config = dict(
    routed_scale=2.0,
    lr_router=0.000985,
    n_head=2,
    norm_eps=1e-05,
    rope_base=10000.0,
    parallel_block=False,
    init_std_o=0.00776,
    init_std_up=0.0347,
    beta1=0.95,
    lr_head=0.00979,
    seq_len=384,
)
Below are experts of layer 6 (counted from 0) of a mixture-of-experts language model. Rows are named router (the router's row for the expert), gate (a neuron's input weights, with its number), up (a neuron's input weights, with its number) and show model dimensions 0-127. Each number is 200 + 20 x the weight over its row's rms, rounded and kept within 0 to 999.
Before each expert's rows: "mostly gets" lists some tokens that are sent to it at least half of the time. This comes from a sample of Wikipedia text that the model never trained on.

# expert 16
mostly gets: " Jos", " gen", " Nik", " Gen", "thlet", "itiz"
router,183,246,205,221,205,216,189,186,197,230,233,217,212,212,193,212,181,170,169,222,162,199,209,194,196,171,243,200,182,239,200,188,214,178,192,202,204,186,194,214,211,163,203,202,220,189,211,225,232,186,165,210,231,186,165,220,187,214,207,216,194,203,210,206,215,179,211,187,190,183,174,183,208,168,175,168,191,194,210,202,190,169,206,179,210,178,202,172,173,211,241,204,188,209,223,249,188,181,203,229,199,204,195,254,170,177,181,193,220,197,216,193,191,189,160,219,194,178,208,184,195,182,208,226,213,208,180,186
gate0,211,184,201,208,139,167,194,187,210,219,234,186,176,214,181,210,214,185,164,203,201,216,199,198,176,191,209,188,212,213,232,202,177,194,190,211,197,191,161,201,194,171,185,232,186,170,236,231,218,196,226,203,220,206,192,209,222,204,184,247,220,189,199,194,179,216,210,196,202,208,198,185,206,188,169,195,209,205,196,198,159,197,188,178,217,235,175,150,200,169,223,178,198,206,219,230,202,180,201,158,211,217,210,216,167,204,191,191,221,190,205,189,183,190,176,195,229,169,188,173,217,159,172,206,198,208,212,235
up0,190,156,166,205,186,196,199,221,207,202,205,208,198,218,203,211,237,205,202,203,196,219,201,212,155,181,199,199,184,205,190,182,213,165,180,181,177,205,191,205,186,183,187,184,204,152,209,173,244,211,203,194,196,205,167,216,226,186,207,211,184,206,166,230,220,203,196,210,176,193,154,205,191,193,188,182,195,207,241,235,193,230,204,198,170,228,188,232,181,196,211,157,198,242,183,213,210,181,191,195,255,229,179,217,211,188,224,187,177,210,206,217,195,171,209,220,220,207,171,205,214,239,205,173,213,209,199,217

# expert 38
mostly gets: " ch", " Ch", " st", " St", " h", "Ch"
router,190,204,191,194,192,228,215,218,224,209,217,210,218,179,206,171,174,188,163,185,174,161,198,224,224,170,237,194,213,206,211,212,179,198,232,225,191,201,205,210,235,180,209,174,179,215,185,231,224,166,197,209,207,217,175,202,186,217,216,197,224,231,236,182,212,210,197,173,195,208,187,195,189,196,166,231,187,208,216,169,193,192,197,187,207,203,236,184,225,207,196,234,186,156,209,222,198,186,212,217,183,206,217,235,171,176,201,214,204,211,225,194,200,165,166,169,147,222,220,185,202,187,200,206,201,192,171,218
gate0,185,212,206,236,208,209,221,199,231,215,205,195,187,182,216,160,150,219,192,187,241,212,163,219,229,174,183,176,201,220,176,217,169,176,179,180,183,189,197,217,217,245,226,203,206,192,209,208,206,174,182,187,206,195,219,192,192,206,208,212,243,219,181,179,198,201,170,189,209,212,205,189,191,201,195,215,184,198,179,173,208,221,216,190,228,206,207,231,212,199,191,262,221,228,202,216,190,201,183,220,215,237,216,176,213,227,182,186,227,211,242,200,216,190,229,236,205,213,200,175,200,195,207,193,208,234,215,210
up0,209,169,168,186,198,230,165,198,174,205,179,166,183,192,204,195,209,214,217,220,218,229,198,189,226,202,196,222,214,213,212,211,240,214,176,224,152,241,200,195,212,197,227,217,209,203,202,172,209,193,171,200,204,233,164,211,178,186,185,225,230,205,203,199,211,200,220,182,244,227,184,174,194,196,196,191,220,183,195,202,209,194,175,177,199,176,202,169,209,212,233,204,200,218,199,215,197,200,201,170,248,188,139,175,176,227,167,232,199,235,226,213,208,213,177,202,200,170,208,205,199,193,200,199,203,208,200,199

# expert 42
mostly gets: ".9", ".3", ".7", ".8", ".4", ".6"
router,200,260,205,241,198,217,214,194,213,231,218,243,197,194,181,179,165,210,151,203,196,199,208,214,187,166,206,196,184,228,189,210,210,176,188,198,179,191,192,233,230,168,180,200,162,211,185,230,236,194,188,202,222,202,190,197,195,208,193,205,222,204,237,202,252,199,203,210,185,188,193,185,204,190,160,207,222,202,220,203,203,200,185,192,191,197,196,200,188,235,222,248,196,185,187,218,204,187,214,220,193,232,206,208,210,157,173,231,215,216,201,206,204,208,187,232,199,196,199,180,195,154,218,193,197,232,201,209
gate0,200,190,199,210,231,190,217,192,187,232,213,226,172,229,219,162,206,194,238,162,193,198,196,201,207,200,209,186,206,192,185,183,224,190,194,171,220,225,203,175,152,200,188,200,197,214,217,184,179,174,225,183,225,221,178,182,178,209,178,230,197,150,188,194,185,181,183,204,197,240,206,201,200,194,177,197,190,165,192,220,197,218,193,216,170,201,186,167,177,207,208,226,206,212,198,179,160,201,209,200,194,196,182,188,207,253,211,203,223,241,208,240,173,230,196,206,254,189,220,193,209,212,204,208,168,198,207,195
up0,179,174,215,191,229,214,215,205,216,202,197,205,203,207,224,178,214,226,185,172,167,212,202,201,192,196,227,183,211,197,166,199,229,180,204,197,187,221,199,200,154,202,160,202,205,228,208,143,179,169,202,188,197,222,211,212,184,187,208,231,204,147,182,210,206,176,188,191,173,217,212,189,181,208,197,200,213,186,206,198,220,227,191,213,193,219,191,184,172,226,246,213,191,201,195,207,187,201,202,189,148,259,201,217,202,225,209,235,215,198,223,218,163,226,204,195,234,199,209,200,195,216,213,193,156,211,191,198

# expert 37
mostly gets: "/", "\\", "а", "и", " \\", "("
router,174,243,220,217,194,202,189,198,230,222,224,218,206,200,184,227,160,178,182,191,158,194,199,236,203,173,210,202,209,197,204,191,202,170,196,232,194,210,195,223,191,171,161,223,200,226,170,221,231,186,221,206,211,196,191,214,194,231,189,200,207,213,203,180,210,184,164,206,186,175,197,192,183,190,153,218,239,200,215,179,192,209,180,204,202,197,200,189,183,222,205,260,215,186,198,225,233,199,206,197,195,213,200,225,214,162,196,234,214,215,240,184,215,170,191,182,168,224,186,192,188,196,211,227,216,200,186,226
gate0,220,203,173,189,171,187,198,213,182,206,206,189,175,223,200,200,196,183,222,214,212,195,168,216,215,194,217,216,201,200,207,228,158,177,206,205,215,180,189,167,242,179,192,204,190,200,216,232,188,208,213,177,218,178,190,194,166,233,232,217,226,188,187,158,225,207,204,220,228,200,234,168,181,199,206,199,241,223,222,190,169,190,202,182,213,193,211,252,191,199,193,214,196,205,189,220,198,177,171,186,208,231,208,240,195,179,210,228,199,178,234,162,183,171,173,222,161,219,210,189,197,203,197,181,181,214,208,201
up0,170,240,198,232,182,196,233,194,184,201,199,201,187,189,185,207,194,207,222,196,184,204,216,219,178,182,182,197,180,217,201,199,201,214,228,204,202,221,191,147,192,221,193,178,218,196,208,240,194,208,227,215,211,222,198,183,226,172,184,254,173,165,217,174,156,201,169,163,222,189,187,182,210,169,174,209,160,194,200,203,184,206,169,201,210,206,222,169,203,227,214,184,207,220,166,219,215,175,202,222,162,187,198,186,186,175,202,184,229,218,209,194,168,200,195,194,158,202,193,185,186,191,208,222,223,219,195,210

# expert 31
mostly gets: "d", " Ad", " D", " (d", " ord", "-d"
router,196,222,202,221,199,201,225,197,199,220,222,237,216,212,195,182,188,210,197,182,182,166,224,195,232,163,186,201,159,218,191,190,169,198,187,224,202,215,166,216,211,208,180,188,178,212,198,239,230,222,198,200,204,182,175,192,192,174,185,236,229,231,207,191,212,214,186,187,180,195,153,181,191,193,159,206,207,198,214,209,179,221,197,191,213,183,194,188,208,226,204,248,197,171,173,224,207,174,209,217,186,201,165,217,164,159,216,207,207,228,166,194,195,180,178,175,182,221,216,197,180,182,200,232,184,182,183,219
gate0,230,208,187,210,199,200,196,228,201,229,179,210,179,228,201,187,199,208,192,222,237,216,237,209,206,202,195,207,184,180,193,181,192,164,188,227,192,214,222,191,221,206,183,169,221,189,227,151,206,184,229,219,212,172,194,185,196,192,211,211,221,237,180,198,204,166,189,222,191,195,159,194,153,197,176,226,181,178,235,216,212,195,188,185,225,201,154,175,195,222,207,219,186,187,208,218,175,141,174,225,185,188,164,208,191,196,213,197,187,172,222,211,211,196,203,179,202,197,192,190,201,220,195,171,172,180,185,225
up0,177,191,202,215,164,227,173,224,212,193,207,212,199,192,203,188,192,186,215,203,178,211,189,186,162,186,169,220,216,168,181,202,220,174,183,182,199,202,192,175,220,243,199,179,211,177,212,186,226,215,188,185,178,179,258,166,187,191,199,213,188,227,169,167,201,190,209,183,201,201,205,166,170,234,206,209,206,228,218,229,222,201,201,170,219,213,183,195,185,204,166,210,203,189,209,203,193,170,179,236,206,159,206,210,242,187,190,213,193,232,236,194,220,186,220,173,208,180,197,219,203,178,230,190,168,210,201,187

# expert 32
mostly gets: " capt", " just", " success", "ribut", "ecess", " mot"
router,187,235,228,218,207,233,200,221,220,219,222,251,194,210,203,245,226,183,182,203,190,212,211,221,195,189,239,204,167,227,213,213,214,202,191,204,191,216,202,210,182,189,192,209,216,190,191,239,224,208,196,176,208,194,182,237,208,221,184,229,225,222,207,217,240,217,174,185,210,195,161,196,203,176,150,213,207,186,221,195,176,176,206,183,221,183,202,200,173,231,178,245,180,194,189,213,183,178,217,222,165,199,215,227,183,185,199,237,203,233,218,209,195,185,191,197,212,223,212,193,185,169,215,183,196,200,197,201
gate0,187,200,190,212,162,228,235,212,187,209,201,212,184,220,221,174,235,216,210,186,202,177,220,183,201,201,217,211,201,180,202,208,189,177,174,216,203,249,252,168,182,220,189,187,186,204,226,219,222,193,207,221,204,223,194,227,204,174,221,238,221,202,205,192,215,212,198,193,212,197,178,157,160,229,186,218,193,181,222,215,226,186,202,175,208,177,199,211,186,190,217,222,240,191,207,211,206,214,205,233,225,192,208,225,211,227,203,215,225,238,205,195,164,164,208,214,204,212,217,180,217,181,193,185,192,243,172,216
up0,216,207,207,236,179,188,170,170,201,190,224,187,241,205,202,173,254,203,215,194,209,185,189,172,201,213,189,174,174,217,218,179,182,200,212,174,191,179,186,214,167,174,190,233,191,209,227,226,195,184,174,227,217,199,212,177,205,204,215,206,184,189,192,217,202,179,221,234,220,167,213,168,210,180,202,187,165,185,226,208,221,217,185,203,211,177,194,232,189,196,199,190,235,206,182,214,180,195,145,198,199,198,210,188,179,155,191,192,193,170,228,224,193,212,210,211,218,212,234,204,186,215,223,226,219,217,189,162

# expert 10
mostly gets: " near", " Col", " high", " High", " camp", " Park"
router,186,209,195,227,213,240,228,171,222,244,219,205,206,200,175,207,210,211,199,203,209,157,201,204,203,196,205,214,186,205,178,204,201,184,215,237,216,179,191,206,195,158,181,193,173,178,206,232,228,184,222,218,200,194,197,240,180,224,189,216,244,205,235,205,228,220,184,185,222,175,178,196,205,203,187,209,223,220,234,165,177,170,191,199,194,220,214,156,189,229,214,232,189,199,204,233,198,189,234,201,176,216,170,230,218,189,181,231,198,202,200,201,230,198,164,217,181,207,215,181,192,190,192,191,180,221,190,217
gate0,195,183,219,201,190,177,223,205,247,214,188,221,241,206,186,210,204,174,204,200,205,185,249,185,203,221,194,210,212,169,175,176,223,193,198,196,196,222,233,216,194,174,181,208,189,229,205,171,202,259,186,192,220,167,159,205,202,220,208,242,206,180,230,211,163,222,192,203,190,214,202,183,198,237,211,201,206,217,210,164,178,206,200,218,216,208,189,163,215,226,233,191,185,199,196,206,238,208,215,215,182,224,199,192,218,165,205,206,215,190,192,199,183,216,200,226,198,205,246,193,187,198,172,194,215,221,175,228
up0,210,191,203,213,228,226,192,225,201,175,215,207,160,185,224,177,187,219,195,216,207,209,160,198,219,173,204,196,190,220,199,163,183,205,218,234,187,186,153,188,197,202,230,166,220,194,218,231,210,141,215,212,214,209,228,217,187,192,198,161,257,246,180,192,221,220,210,196,192,197,203,202,207,186,218,205,186,226,181,223,231,172,185,179,198,213,205,219,187,194,178,214,233,188,168,191,189,210,183,198,220,194,193,188,220,210,184,182,177,178,192,202,207,201,183,209,164,206,187,202,241,189,212,196,196,169,218,196

# expert 7
mostly gets: " All", " all", " among", " Young", " Charl", " Silver"
router,184,224,226,225,212,211,250,185,219,217,208,243,199,198,208,208,214,200,165,215,167,192,205,209,219,161,211,225,192,196,205,182,198,168,208,243,169,202,203,209,208,187,174,206,205,202,213,227,231,233,188,202,233,206,183,238,153,216,176,187,247,194,208,208,225,198,196,210,180,194,185,197,191,182,154,201,184,195,213,216,181,198,189,188,213,189,194,192,183,246,210,205,170,200,178,227,209,197,226,241,169,212,179,224,210,175,184,213,216,229,176,200,214,217,189,209,177,202,194,194,190,182,195,228,204,183,190,215
gate0,189,189,231,247,193,192,213,239,212,227,170,210,213,189,195,180,225,217,187,190,207,191,219,202,238,191,197,166,168,179,206,191,192,163,215,216,204,161,219,202,229,220,190,237,203,215,174,211,210,231,237,184,206,197,211,238,166,213,202,180,232,185,217,180,211,223,212,181,174,217,203,182,223,213,214,191,183,190,202,219,217,237,168,174,179,186,195,199,217,242,185,199,180,180,178,187,223,160,191,215,188,211,192,213,206,213,198,182,216,225,224,187,196,209,202,196,179,194,181,245,201,215,227,219,210,214,214,214
up0,218,204,200,203,238,202,194,224,210,222,200,182,220,186,195,203,217,232,209,237,220,198,190,218,184,179,207,206,186,167,187,204,185,220,182,185,203,181,189,158,206,188,238,189,178,199,205,222,233,217,209,207,193,219,196,219,192,191,186,156,215,178,210,174,237,228,210,241,190,207,210,178,184,202,205,192,172,210,185,205,186,198,187,174,224,173,204,227,229,197,217,182,179,200,203,212,225,189,174,201,185,218,200,208,236,180,231,165,219,225,183,156,144,183,195,204,172,227,218,239,205,200,205,205,190,182,214,167

# expert 20
mostly gets: " Country:", " Philipp", " Argent", " Afric", " Kore", " Switzer"
router,163,234,189,216,218,238,190,186,209,204,221,222,222,221,192,192,188,211,173,223,147,170,192,212,196,183,243,188,181,217,187,200,194,169,222,222,204,205,160,220,252,186,167,198,197,170,191,223,200,195,191,173,210,203,195,216,193,226,220,206,212,186,207,180,234,182,183,196,165,187,174,166,196,192,178,177,213,190,230,200,173,195,208,185,216,179,197,167,208,219,202,203,166,190,194,222,218,185,217,217,192,197,188,235,185,176,187,194,219,230,214,199,199,202,179,201,203,207,220,173,176,162,193,231,221,213,185,208
gate0,153,246,174,214,199,211,193,191,182,209,188,219,201,198,189,209,199,206,222,202,182,212,210,175,170,192,211,225,186,195,186,210,196,209,192,210,193,181,176,241,229,209,205,181,179,198,208,220,195,193,176,178,199,199,163,196,172,221,190,178,195,200,205,231,198,183,174,214,209,221,225,221,193,213,210,184,204,183,210,223,206,231,185,212,188,232,192,176,172,183,192,218,168,202,182,180,195,246,197,206,186,190,233,243,182,188,156,218,264,215,181,191,238,166,183,188,198,197,195,215,186,180,167,203,206,173,221,181
up0,188,226,170,229,190,211,189,205,175,182,201,201,206,185,153,206,208,201,235,194,225,189,206,198,175,183,229,248,175,197,184,242,241,210,174,187,232,185,196,208,207,193,200,184,180,176,207,181,241,204,227,203,198,238,168,199,208,189,197,191,209,208,205,212,192,199,185,199,207,219,205,216,224,203,214,172,185,185,207,198,190,218,222,205,157,224,193,200,187,207,218,187,203,190,185,199,215,221,207,200,218,186,198,204,164,175,194,244,236,193,213,204,236,187,232,205,145,208,191,211,187,171,202,198,219,219,204,144

# expert 33
mostly gets: " T", " Ter", " Sir", " t", "ir", " Haw"
router,187,216,214,229,206,207,227,192,195,214,212,216,189,184,217,212,186,185,171,189,172,219,223,216,186,171,211,192,174,225,229,162,207,225,196,221,179,200,172,232,223,196,205,194,194,178,197,210,232,229,203,200,227,197,181,205,194,261,155,181,214,205,209,190,224,197,200,226,186,174,155,187,191,207,154,213,208,195,230,216,219,228,197,189,219,199,190,178,169,201,203,215,172,193,194,207,200,188,184,229,170,226,201,245,178,187,181,207,210,218,210,212,226,187,200,221,189,205,214,161,163,180,214,224,179,193,197,213
gate0,221,201,173,207,205,201,194,204,163,176,170,206,233,217,181,184,193,179,180,228,201,220,207,199,228,183,217,181,164,199,223,179,192,196,224,217,211,185,177,220,202,198,201,203,170,190,196,210,212,200,193,212,214,167,229,175,202,215,144,201,221,191,227,199,213,172,184,202,205,187,171,149,200,210,191,195,208,203,209,209,234,180,224,186,240,161,246,208,204,193,208,219,213,217,174,214,217,185,183,213,188,209,180,209,205,210,205,213,260,215,204,228,229,201,231,222,147,198,203,178,182,196,188,217,196,199,194,206
up0,181,207,196,191,186,201,192,192,228,219,217,241,201,215,230,179,189,189,206,189,208,197,200,188,215,214,223,214,207,194,174,175,219,201,177,189,206,216,196,192,208,195,206,243,209,209,182,234,186,217,191,175,212,221,226,210,200,178,239,197,197,234,208,220,209,138,164,193,213,187,222,196,205,185,240,166,200,188,192,202,229,170,194,224,189,226,153,183,227,206,174,207,175,195,185,181,188,186,180,199,202,212,214,226,211,177,214,194,172,204,232,218,195,212,191,162,228,240,229,220,196,155,200,205,223,195,227,210

# expert 28
mostly gets: "ad", " Mad", " Bad", "mad", "ah", "overn"
router,179,214,209,214,192,203,245,180,195,226,222,223,207,184,199,174,208,178,169,220,197,176,246,236,216,200,213,186,158,226,179,219,193,194,205,241,220,200,154,207,226,208,205,192,181,200,177,219,228,211,193,192,243,172,182,207,181,203,188,219,225,194,216,180,217,198,204,207,195,184,197,168,191,184,176,186,214,200,232,202,169,214,172,182,211,174,198,179,208,197,198,236,182,194,186,223,170,177,209,212,171,206,171,210,188,173,194,206,230,223,193,204,232,161,197,202,170,179,208,207,184,174,184,224,194,213,206,225
gate0,208,230,203,212,213,218,219,190,193,179,201,186,182,228,228,184,201,188,182,211,189,197,177,212,194,198,199,171,171,223,216,191,202,228,213,194,210,232,176,205,179,180,194,193,209,198,211,196,202,226,174,239,211,237,196,207,179,223,219,212,222,198,216,210,183,204,223,236,178,182,234,217,175,210,188,214,225,163,182,200,179,225,210,245,198,218,194,172,233,224,160,232,198,164,229,199,181,187,224,234,206,203,187,185,165,203,200,221,230,210,199,210,190,165,226,189,208,172,204,209,208,196,212,163,180,213,158,228
up0,180,180,172,184,206,169,193,204,191,205,190,217,206,194,187,202,192,203,199,184,206,172,211,208,215,169,232,216,218,209,206,200,213,191,180,202,183,159,227,211,200,185,145,170,196,185,196,177,195,200,227,205,194,153,192,171,204,172,206,205,220,214,160,205,213,191,216,185,207,207,201,211,161,194,206,198,224,210,213,222,211,159,182,220,165,183,193,240,145,205,220,197,210,183,178,185,224,227,222,187,260,199,224,200,230,209,222,173,170,176,215,181,204,210,201,206,189,208,192,200,155,196,193,212,228,195,199,194

# expert 25
mostly gets: " January", " July", " September", " October", " April", " February"
router,200,192,224,243,174,226,212,182,201,209,213,202,231,183,182,179,207,183,180,214,181,171,206,222,188,176,214,194,172,210,190,206,188,163,207,208,216,216,166,198,208,173,194,197,186,205,165,244,204,222,191,195,211,197,179,226,192,235,167,210,224,190,226,176,246,218,195,186,175,177,186,177,216,166,179,191,219,201,248,173,215,186,192,187,200,187,182,185,185,241,192,245,175,176,208,219,215,189,195,208,169,212,185,203,214,161,214,227,211,228,215,217,205,183,194,202,190,215,229,189,193,195,187,198,180,230,208,222
gate0,209,183,204,195,203,200,201,229,197,168,199,241,166,199,206,191,237,226,206,203,235,181,194,186,178,171,210,185,197,165,240,205,173,200,200,192,200,195,164,221,174,204,190,228,195,166,202,220,204,170,176,160,186,222,188,214,191,196,211,200,194,175,192,210,162,184,203,200,204,219,191,179,192,214,173,191,187,203,184,145,211,188,216,214,181,222,195,182,180,177,186,223,189,201,216,225,172,245,216,198,201,217,187,184,161,177,235,241,193,195,205,197,215,197,190,191,196,180,219,259,199,205,193,216,211,183,175,195
up0,208,190,185,241,175,199,215,185,207,164,193,197,194,185,208,176,207,175,179,191,210,223,201,171,198,233,195,192,226,225,174,181,187,187,186,178,216,233,176,224,180,183,195,194,195,188,225,232,218,155,196,234,185,181,202,199,187,169,224,205,147,181,206,205,220,200,199,209,202,205,214,180,202,224,195,172,205,233,240,197,186,200,196,179,223,216,191,176,218,237,203,167,176,185,197,178,168,194,197,223,198,252,223,190,189,180,188,196,195,225,172,190,197,196,190,210,221,247,211,202,180,201,206,221,228,203,202,164

# expert 46
mostly gets: " the", "The", " The"
router,169,213,211,218,190,216,199,202,226,216,239,220,216,206,173,192,195,190,198,198,188,178,227,211,211,183,208,203,174,226,199,189,191,176,190,218,188,208,198,247,206,173,190,214,186,184,172,212,228,181,189,211,223,208,174,223,198,246,206,236,228,220,228,194,260,188,173,182,203,177,172,184,196,187,152,219,224,194,214,195,210,175,208,173,184,203,180,189,193,217,211,199,177,177,192,214,228,176,191,210,174,238,184,191,206,152,171,203,219,215,216,219,214,199,172,205,200,206,219,173,192,181,197,204,182,219,164,202
gate0,217,188,194,193,208,196,153,169,199,199,172,164,164,193,212,202,206,193,215,218,231,196,204,223,219,197,223,209,197,172,237,205,235,172,202,169,205,182,199,229,193,212,166,236,227,182,195,211,191,202,193,193,201,195,213,206,213,204,230,209,203,155,182,202,191,197,215,195,241,167,204,158,211,197,207,195,224,156,249,187,161,209,219,203,197,206,183,222,212,172,215,215,181,190,222,184,160,178,169,214,172,224,222,213,186,199,194,200,220,227,201,191,214,222,183,221,226,188,215,214,209,204,193,163,212,202,190,205
up0,196,223,196,192,166,188,222,209,191,169,223,236,178,221,192,204,187,203,174,186,174,200,194,197,172,219,184,191,208,245,165,194,161,228,181,229,201,214,216,178,193,199,204,169,190,209,185,181,194,186,193,209,186,192,186,204,178,170,173,186,179,242,224,201,217,203,179,216,179,198,195,223,199,194,200,197,150,240,162,216,228,192,169,208,208,200,207,184,190,231,175,172,210,203,173,210,237,211,212,188,224,204,179,190,207,205,212,170,166,165,238,200,191,169,213,213,196,212,206,195,176,210,220,241,197,202,223,196

# expert 36
mostly gets: " his", " their", " its", " her", " His", "'s"
router,218,224,190,217,197,224,197,171,210,228,220,222,227,182,170,176,178,183,182,195,153,210,201,238,213,166,233,201,179,220,204,204,181,189,195,208,176,183,193,228,218,176,193,197,161,201,166,215,239,196,217,195,211,208,181,197,188,247,207,191,232,203,207,188,227,190,159,213,204,177,200,200,192,201,179,209,223,195,237,191,222,196,201,193,180,205,190,195,220,206,213,203,214,202,194,239,214,179,185,192,173,230,185,202,178,178,157,194,218,210,198,197,209,176,166,171,160,211,211,175,210,154,188,188,195,192,177,186
gate0,210,221,178,230,216,177,207,227,213,222,205,185,199,191,172,192,207,172,190,191,200,200,192,213,238,197,233,197,132,188,203,190,185,208,242,217,218,191,201,213,191,184,169,207,197,213,187,174,195,186,219,179,219,201,215,226,199,216,186,200,166,238,235,213,205,202,143,177,200,209,202,205,190,226,178,190,217,172,179,197,198,207,189,190,177,195,171,211,212,224,209,221,227,236,199,193,184,207,209,170,196,176,177,205,225,202,182,193,164,210,208,223,184,212,182,235,207,242,182,166,187,185,184,211,223,182,206,232
up0,175,203,181,213,222,201,181,209,194,172,205,201,213,220,248,226,198,212,203,209,210,185,217,187,201,197,188,218,223,213,205,189,229,194,194,201,193,199,162,143,219,188,192,202,208,191,224,244,175,218,180,180,206,198,184,200,206,195,225,198,207,211,179,188,206,201,213,221,183,155,223,163,188,195,186,231,188,177,197,190,210,243,228,209,235,186,223,193,205,164,176,200,211,167,193,227,168,229,208,179,204,170,234,169,191,213,209,193,171,187,219,221,206,209,238,187,237,197,191,228,180,205,232,199,170,194,198,182

# expert 8
mostly gets: " v", " V", " inv", " div", " X", " prov"
router,193,214,236,208,177,231,205,201,232,222,209,229,210,221,182,188,187,191,144,181,170,183,186,238,199,155,218,209,190,201,228,165,192,176,184,223,195,189,209,217,218,194,196,190,169,205,201,207,235,200,223,216,203,189,177,205,200,210,164,218,230,227,206,190,227,207,190,201,200,191,169,192,208,179,193,190,213,207,213,175,202,217,180,196,215,164,204,180,183,237,197,217,204,170,206,240,243,188,192,196,174,217,206,219,175,141,183,219,211,210,234,193,209,162,189,193,195,223,209,215,206,196,190,201,191,175,194,196
gate0,209,201,178,198,226,218,202,159,191,182,252,220,196,167,160,187,195,256,162,186,219,202,200,207,190,177,213,238,202,171,214,219,208,183,199,187,235,191,204,210,177,199,213,213,200,231,173,203,220,206,187,193,198,225,227,181,200,180,221,216,234,201,186,227,210,174,182,211,185,203,193,210,218,194,173,198,189,215,197,207,183,202,198,171,177,198,211,228,158,219,180,175,187,217,207,221,191,205,204,225,175,216,216,200,196,206,213,194,178,169,209,196,187,197,211,206,200,222,174,180,201,160,213,201,200,145,157,224
up0,158,188,219,211,165,200,171,209,224,167,188,200,229,227,210,208,165,220,151,198,197,205,209,206,191,194,210,201,204,239,212,217,191,239,209,188,190,235,206,244,198,169,234,206,189,165,219,192,200,195,217,190,180,162,208,180,210,212,185,220,163,226,177,209,223,211,196,233,223,197,172,166,203,194,210,206,187,183,215,182,250,197,179,213,173,217,187,215,187,213,220,202,202,199,221,185,222,181,220,192,204,188,230,203,201,191,212,178,212,211,210,193,222,205,218,179,213,183,217,171,189,213,195,187,210,203,219,252

# expert 11
mostly gets: " s", " se", " res", "-s", " ass", " sec"
router,166,211,200,203,176,199,188,199,211,209,192,210,208,206,185,177,169,184,182,210,158,220,230,248,198,170,226,212,168,206,210,215,177,170,186,225,199,216,165,191,219,189,183,190,178,221,173,217,230,190,202,190,191,202,189,217,185,231,178,224,231,207,210,206,218,221,180,226,197,165,163,216,211,217,180,219,185,173,207,184,202,205,202,174,232,174,200,190,212,226,226,238,213,203,198,225,228,200,197,196,186,231,205,206,174,174,168,237,199,221,234,195,223,201,194,207,188,176,222,199,189,169,184,197,228,239,199,195
gate0,215,216,191,193,194,196,175,210,214,204,203,190,214,208,169,208,217,184,182,193,162,189,189,184,189,182,192,211,190,199,238,225,196,183,181,166,181,211,250,144,219,209,213,177,175,203,173,218,217,245,184,189,196,169,203,194,231,210,144,196,252,180,220,216,206,182,225,182,187,199,182,204,201,156,215,191,195,210,231,212,216,186,212,196,206,224,220,209,214,183,220,243,189,193,189,209,235,235,178,181,207,187,203,180,210,198,221,203,194,179,187,196,224,210,194,206,197,217,240,179,193,209,200,232,221,204,197,204
up0,201,209,187,199,209,206,188,216,185,202,225,200,181,228,204,217,227,167,146,241,190,213,203,208,203,208,193,197,183,178,185,213,204,218,185,175,183,181,225,196,184,235,225,228,162,221,153,204,187,176,200,206,225,176,209,192,210,204,181,246,218,163,219,171,175,207,192,204,215,211,228,210,215,200,223,186,192,176,207,191,160,171,159,196,226,204,218,198,165,209,195,218,189,225,184,206,176,188,175,184,204,198,190,212,212,191,228,184,199,152,237,244,182,196,203,208,199,214,202,212,216,206,185,213,185,190,171,208

# expert 23
mostly gets: " two", " more", " most", " other", " three", " such"
router,180,224,211,208,217,215,216,189,222,194,225,232,197,173,177,189,199,179,181,203,165,219,219,210,206,173,200,218,186,191,184,196,193,170,199,211,177,199,172,218,196,186,199,206,203,194,172,241,232,216,175,201,237,209,183,210,194,220,172,215,220,201,196,212,253,205,211,219,185,178,203,207,219,158,179,205,188,179,222,218,197,160,192,178,194,192,223,179,209,229,218,196,176,195,191,213,216,183,212,211,168,210,170,218,213,173,174,210,216,239,201,238,202,184,153,225,161,205,207,190,166,173,190,196,175,201,168,192
gate0,218,188,183,191,236,185,202,184,210,208,223,210,205,203,203,226,165,203,189,181,206,189,190,186,197,241,164,197,199,219,234,244,213,223,195,203,182,191,197,176,216,187,222,177,205,211,205,175,196,193,200,175,260,187,195,181,183,201,167,238,195,199,181,191,226,211,238,209,178,206,218,201,219,203,198,187,216,202,182,164,220,177,194,181,191,213,177,242,219,178,239,228,212,214,195,181,188,197,175,210,190,229,179,222,247,175,186,206,199,214,220,188,212,206,202,223,193,185,199,182,187,225,212,260,180,203,190,195
up0,232,189,207,216,202,193,174,227,199,211,232,207,196,200,199,230,193,213,207,204,192,191,155,171,204,233,184,217,205,221,206,164,167,161,194,232,195,204,193,183,196,212,229,176,241,181,217,191,203,217,211,209,229,194,173,210,189,213,207,204,211,207,181,203,228,240,220,189,190,194,199,203,203,186,210,204,197,215,215,164,186,198,194,161,184,195,204,166,208,187,185,207,142,183,217,207,165,180,194,220,181,188,206,196,227,232,185,228,214,192,193,202,217,213,232,195,159,161,220,184,164,214,194,228,163,201,179,216